config.yaml
n_layer: 13
d_model: 256
n_experts: 64
experts_per_token: 4
d_expert: 64
d_shared_expert: 64
activation: "swiglu"
moe_layers: [1, 2, 3, 4, 5, 6, 7, 8, 9, 10, 11, 12]
router_score: "sigmoid"
normalize_top_k: true
routed_scale: 1.0
balance_loss: 0.0172
balance_bias: false
router_cosine_scale: 10.0
n_groups: 4
groups_per_token: 3
init_std_router: 0.0143
lr_router: 0.000905
n_head: 4
n_kv_head: 1
head_dim: 64
vocab_size: 2048
norm: "rmsnorm"
norm_place: "pre"
norm_eps: 1e-05
positions: "rope"
rope_base: 1430.0
rope_fraction: 1.0
qk_norm: true
attn_scale: 0.125
tie_embeddings: false
parallel_block: false
init: "uniform"
init_std_qkv: 0.0327
init_std_o: 0.0
init_std_up: 0.0327
init_std_down: 0.0
optimizer: "muon_variant"
lr: 0.0133
beta1: 0.95
weight_decay: 0.0
lr_head: 0.011
grad_clip: 2.0
warmup_steps: 50
schedule: "wsd"
decay_fraction: 0.725
decay_shape: "linear"
final_lr_fraction: 0.0
batch_tokens: 131072
seq_len: 256
doc_mask: true
z_loss: 0.0001
train_tokens: 404100000
steps: 3084
dataset: "wikipedia_en"
Below are experts of layer 6 (counted from 0) of a mixture-of-experts language model. Rows are named router (the router's row for the expert), gate (a neuron's input weights, with its number), up (a neuron's input weights, with its number) and show model dimensions 128-255. Each number is 128 + 24 x the weight over its row's rms, rounded and kept within 0 to 255. Numbers have three digits each.
After each expert's rows: a language model's description of what the expert responds to. This comes from a sample of Wikipedia text that the model never trained on.

# expert 36
router:062075122167112144115120129089138147091105073151117089117169180136137113111121119128171120157108087109118121130148106138109164102142153156150145134153136113104142148110130093157125141119123139125103133091119158134145115122084186130068096138078132109152146116158164146113098114103164151158164100166119148133126125127127126136152130138128100138136095098141134133165094141149110138163139
gate3:116119121164091165113153185130137117120116097140130121115152151148109116097079116150095127105125154149145128122140107140117123101156131152137119141134107125088123144110119122104111102152150102100123139132108158157137136145108142194124106119115113140147146114120138168147183160151121145110130114135120124078102138109146166145139113125124135168109151093131178100118121098102056097154110
up3:129108153141117140138113140150153093119128142109154174126136170161135154125085133152119129122190128135149113159129145118134137094131079176130154095149090120122154131123115119153133104114134092146150129113103125148148128131169126107147118120136130148125109100111148150118129106123140144121179142154164093136148116150148135156115089062128113127152076154122126157108124144165152155122155
It responds to: Subject pronouns he, she, it and the verbs has and have, plus the word-start he in health, heart, here, and the ending -ing.

# expert 14
router:088111139155101125095119100090154081089130119149127132144130143113112124129102133148142124161119133109105165097100103146125131138080165147169123156169123112087111119110096106149110127159103128138108103092152103137127138162102151185104113142091101132149151127181148143112072127104140118131158110116110148137126093135180109116110153142141135113127103153100110170147139088120105115165128
gate0:115118104116077102088136115155160141141167139162094097111151179105132093087149102129106128138075151094143119128116054103157145090146114129123109101122117122120107147107098112073130106131150128109125134141104154128092135128119101096129164130113107101110163138144119126134105155090102175087161108140114174135105113113134095132141150106079129139147118125113183126132124135111129099109090
up0:093129140099117144147097115122156109176129138119077161122151162104105047135109103111188134136159156124152099140107118158133206130139102125128138121068109118116098080070107114144135135124174148121066139084124162131128147149112140137139177121118141116122136124124150133156138109103112091141176099136146172118157145146132142137093111121108134166121129121110113129115111116110152140134142
It responds to: Word-final suffix pieces completing nouns and adjectives, such as -ing, -tion, -ity, -ism, -ology, -ular, in descriptive prose.

# expert 28
router:129084115147101127058162126135140101106108091139116116123149130108149166126102140140173134139098140104148142123128116108133153115157153147176164148111155101133097129102119147139112162164109154136101124124128151116126135156069141158154126151143119146164134090153156118161119138110142118088127086138172146137136121145152122108120108129135157125112122078083110165171118153149068178135152
gate0:116080107129113095085142158106121115132113148110086117109120178127102109123121067134102102116091138074145116107152118168141108098133143111113144108189093119143099133139119103122137107131126140121146104106083134117081121122084097088155134135145078137132150125123148110168116165111068130113165124116084136117130135159106112125126117138112161140101151145096149128113137116103123120074118
up0:108160131110128153112143100135146153134118143168093183087147127083146089135130137088159108146114107090127162091161135138135152145168127101132141095106142147118107113105133135101149137150146161108082130109137136105084144129146132080116163124135141106095145093129128142109148102144127112124137090105112159145157132121096129100106112128101121147137116098111130126104119112099131156137156
It responds to: Month names before day numbers or years, such as October 10, the modals will and would, and letter fragments inside names.

# expert 48
router:076080114108143122103157136111161117136118133115094104080148150153102089108115105136138105124174158097158154097117127157135124128115132164153148117173083097104146146095120130133139120139128148152132098107122169144103131162069157126100151120115113164125126097158144156184117118106149087174183115150119125172126114133146131150116148143125139108135116077100087114137083124142146155137208
gate0:116113122106149123119177130111154096107123134173064089104152175111111117105163116133152135117097128139157099110121144196187151136144138106150107126138098100098150150127131127136147137161155120112145110138102131143130081143111129089121128134151126142102161142108118151114114139102125116135180110147114102141120109116095121135112130164125160094151152101133144118088125168117104078119125
up0:149113110099132160114150135135148089134123155109117160141161118130144127120130113125122160098108144110155149113126146152118115131127157121160133120103138146117133089106126119105105141095155114132099099069118121112086156138155117133159131124128137119104108096118127176167091095129125142127166091138095151137150143142119114096095086116142147114133081145135120177111147096095104140112134
It responds to: Inner syllables of long words, above all ar in osteoarthritis, also po, vi, gra; word starts con, Mar, fa, and == heading marks.

# expert 27
router:101101134141076156107139136135173117099100059097136124095132155127116122117115085130147102132146136103113129128137111125130100068129158118156101140107110121110113124136133082113129145171109133122137142128134114154145140145064118158095144189102144151162149119134134172148122131112145095153111093140131110129090115116131140120137133140134155109133128109095112169159087102171118110155160
gate0:153126137110099098082143151115165142154131115123074095110161143134118081084117068121118101118061118080148096131144092149158139157154122106147095101141087138139128159103137129137124128149171125097119152126123118147127136133142108134130113120156105130126170107130151096140124115104112159154126103137120140140114130126078128089132171141066127127160148141140146134146111131138132080104134
up0:136122124103146134151132161167130137171121147137113143106170138134151110132140086134124133130083119090128134105184145147113093170165081104155132160095090130133100087100138133131129149176151163080124152079142150140098143117114141107145154126155134173114121130109128146105113166104095101136149111115116153167122138155110117112103110161089151130156136148127078120115130118113126098129147
It responds to: Pipe and semicolon separators in score or results tables, and the re prefix starting verbs like rebellion, relating, reduced.

# expert 37
router:102138112094108154118116139120138114144088140129104111103120195172121157121129140144183124143185170109118115109108099163128121123167151158149120132154118128115118110109127111109109168139118151160119126109130112121137111146106151110095075133140108150100140119165151112108109151128137104124111103174135124150083122118172170079091107085166166125134142119117145126164119122135106113134140
gate0:118126125139108070082156131084128153169137152129070113086122175125103146089129139158132104143086141086125170095155099145158143137137146142166108104143130161145117172118126118102138145177136124126162142104139125141125103146151114072097128146127131157100183118110135106135120146073162137091161127148135115109138107120145139117124122159123113134138116136109159110163098114130164103079113
up0:118152101097131104112130161120121137139146138114066163117175121143167131121119128132133096129123110099119128118141131174127138136152103097140115130120147126128110096090124108126149178145189125124103116096130172121070131140148106134095126141138164154128106107088111117160130123144115114147165089145118151161141117135141087144132104141104104144166094113129099147094088103097112122153145
It responds to: Opening parentheses and quotes after a space, such as (19, (s) and (2), plus brackets, slashes, equals signs and math sub/superscript markers.

# expert 42
router:101085138143126111171113101113153136133108096121109105129153157136109137143118166111110081115121122129159149082127098167134105138148172126165144127129084098115128104098136098136094148142127139157105100118148096164176176167096141177095103172118120124150146111160155113138114169092155131158157108149146102136090081106149155129096097113145135108134116115121055130145112113129107125157154
gate0:135108094102136074087161163102146150129140115135089103113164168084102105110112117136111122142061125136149108125138088135181133137128103100139111094145091138128091142139105134130130115137153136120140121081141104154140132132146089121140078116148115119101161096143166160126126130121101135101178118143097140139120105129126108127170119130097187078149151128127159142103137122111121109129098
up0:150128098080180117107090126140127111167177150117093157124181101118171140156130121131157105118101137108126125150129161126143140162147144120148123126115104117118113103101117168139135145151152159100114121071163172107106116123156135122120147110140175150087092122156156130118102142137088133119156094127130128162119126154118108126093123147106149146126145131118097089116110149095114121142194
It responds to: Single capital letters opening a word inside multiword names and titles, like S in Sciences, Squadron, Systems, or an initial E., and plural s.

# expert 32
router:104075158072126144113141110101142119100137119114099109089152165146104147127102100142183073138112135116111099118111113108160142137115127119152126127111099135118138131119121106154101158126097104143144145113143166145168135163100128184100136161118146121146148143132148110137151128150152122183155116099158181157106103125141161118122059134122147089115086096133108143171089132132120117162103
gate0:128114109142105095114152161112137110140119126135084121086122148123138129129121077099165108154076136070137126136161096149150143121138127116152074106132093112135115158137139146118102121145146138092153105112161167131131140162096098110163165144120141141121162132098141097087110139121091141155156134122096163115125135101140133119120114133141162090126136142130107141149157106084115092153148
up0:153130111131120153147144126145127134149140116120109145129131123137181118137120098115168124142130124097123144130160151158164137136156098128154135156107118145121159127077125120156104172126138142128108141083111135125131123136129128138120124126121137146076123061096098139119074108101097117117152114130124124147171158156105126113118119113111168123158102161121090144135104122070158141160153
It responds to: The piece -er inside words like Southern, Tangerine, Gathering, plus nouns like father, village, town, city, and table numbers.

# expert 13
router:103081102146119111115129094138116137132096128120122092095137150142084123118079097077145112143096142116111125134116123119138136122119158116098107109141110128121136143138153148143149158137115119119101115106143180118159124166117176162096142184094152112171117084156153099104115127129136104134168100155143093171114166173159143134143138120148136132149115159129109119167112126141090098141135
gate0:112095102122163077090101131125119148144116139116082120097139135148095134125123138138094143142113105078119158106146120172117155124147153163107108089153112107148162166152135148087081140137149118163135093120132125118085102112103135113088157125126142140104155115107122123127118116107121107154150060118123142091103119108086107102092127135125133112162153144149178106148106143110147121124137
up0:109105159113158134103143113118113140135145133129083159119161137146136076078125116124157152086084109125122138111124202137109157106168115082113130124130102122094119057088122155086106140114093127088070131115125160123059180123140120117120127112144127107090124111055159146154093144106116114147143116145113129137135163175102108123123125156113139158122151124134119108117104125089103148112133
It responds to: Capital pieces and syllables inside names and foreign words, such as M, Mi, I, Jo, au and im, often in romanized or Latin taxon names.

# expert 45
router:085099086153106165113155154139122114118143101132087125088178134163101156114096139095178102146150162101160097123110131126115159123144140132164129170162115106148100130127104121181144175114101126135141100110138088172134159135095105163108128110129120154159170115143116127109097103096143077127155111160113117161116114110141140130144128118140126139086097086092142123142112108121099116152129
gate0:110133165117135109084125151109145149128129142096098079106184146126122094125123104123112127117090118105132141119127146141151149127172112092155092137130100141170119153172137142124120143142124113094155106105135140162113138139102100141093124114143129163126129109089102103142097097138113109130142106155116186120089132124129142102143133092107132122101164125121174100137157112126075122138117
up0:073128107110132111115124103146101117148145129137103154096146140124161079104117117111136155129145082098132120142111135150149141139152100109152129111092134154164115072082129107128144133159188147095094132073135133113119161092105125120157179163149120162117105097120135119139124118131094117097101132139091136128140103116123156088119105121072131109142110150101078149144115127090146144128186
It responds to: Nouns for roles and titles (leader, director, name, Award, Team), prepositions under, by, to, from, and endings like der, ce.

# expert 23
router:106118114133071114087150099110161118146121096097112124111160121135127094171103145127139141127148153111136146129100094144146145106172093127130159134168125149114143108113137116106088138159107125161125115098129130109162132141123132185087109181090107123131136130167178133119096131143146152126165097127158113141150130168139157117134113135122132114154096113098118142151108088163102117173154
gate0:125123129132114095103157147092147143100128121155048084095118133130101113121136076124133140118122146096125135100138084135137119103175099144114118102118087172138119146124110128111120137144122116102121130128109134108111114112124100095111155149104116122148139116079153113132122106130124161124184121135103134137119142148141072058140153122127141142138139159121208127113144185151088100115124
up0:104149080081130160114116132107153138188143172126098151100212147148100091115125154160128126132160127101107147116138116160140130143145099126121134107118136102108113114094112130145144148141152160092146133129114156142098107129124122153145136141156129131090107106084145131133110124125117093134112101148113191146135094118087120139115127112107146139135136118118115107112100115097133142119136
It responds to: Year prefixes 19 and 18 after dates, day numbers, scores and table figures, plus some articles like the.

# expert 58
router:122110138138079138116133139146123112117105111087159088118147176134124127131099135109166088153131135077119116131113118101124132107125181127160160123137097129091107130103121112144120136141114154156121146120162131120170139094081140092142110107125096124126126084165153130121106126159152114155120102124141122154121156157158110121109104141117117130097109121106151101129119107140100157176106
gate3:134129106090109144115157129091140127137142117135139115121163190140088143091106131126133083140132131128106151125120123147110141134103111141118123148150116117117093154138124127139086102135119097111125180144071114172121100106124139138115119110122122095106174093107139139136157128131181149140115136128132098126165173102107127122102119084123133143103171148166129125138117107125136101138089
up3:093144137152155110098123152144137139146136085113135112115142159158135120150089149158087178122149114149136146169118176162154112108153112147112097138078113089133130130062105114111098104131109113144167124146116104165120099165145114141122104150161130132112135118137132110129127136148109132156170096190169127115137116152132155130102154098116145167110116127112103095068079135155134126165136
It responds to: Articles a, an and quantifiers some, most, many, plus the superlative ending est/st, as in greatest, nearest, worst.

# expert 18
router:117150087144092117117136156073094123118120129139139115116177149160120122126101115106129098115109125115152096153113119133143150115139155149177114151149068109119132096098133134147096166132111128156127126096169168163143087117070133152090084128113142142148118107148168142126105171103108108149171110099136117149142150156141122137120123109147156120142139167118124107130143077121123131180167
gate8:124109145135120138137115094158158156159138106123104147116143168164157142170127127131154147110123069129110109141121120143138122129125149140164106138095051132173164113122149101107117118142163128129134088144173117077130091118172092103105109153109115145132157125137153118156131090140151150089133114070103112161145106123112082136137150137152106119116081148152142093088123113133125180127129
up8:153115108146160176142125146159173130117120125138130124138108124144129176153120144124129108105151108142102128103128111129130175163140126122135133131129125142071177100135124138133124142147160154153094157120155148117131111167150074137113143113094121136100136135180103137139147127131160106144109125121092135121147129158154092142128163126153109130154165121175138097138157134101112172138116
It responds to: Word pieces like f, fa, lo, la, w after a prefix, as in refrigeration, deficiency, failed, confront, weather.

# expert 51
router:105105100110090102110110098131150132086127090113136092097152184149153106097156126136172126115150162082189126127126158138130148171166135166125134114151120114132108133107119107114105150124089151142089141113149129116127140154089160153114120143121121139094096115151148109092101142123108090154136129171135126142114081093154113129108126131121122111135095105129119143137090105154066130107136
gate0:137111111097130097098167168084136157147132136115093115123154177156115152092139110140141108153131181108176138149143144172132142133141150114131102091138129111133128166129105180069100119141119107166144105121164140157119130087144138105168175140114115128097181130111126119119136139123105125173157088139159143112078164096123109096126122159082127119119153115152156128128135143093144092118104
up0:156120102127179144119167121124130154153125132172079160160161101141153093128089138151146108123097098154150161113161144161155137127151152102115147144094171166085153115068090115069148141143168163122132098115130113110084129133117114097104102156138136145082105124072123116121111120146095108130159113088092138118111119155155136142122094101127179158145140163117123122105143113132120121090169
It responds to: Four-digit years from the 2000s, especially after between or a date, the letter S or South, and century or town.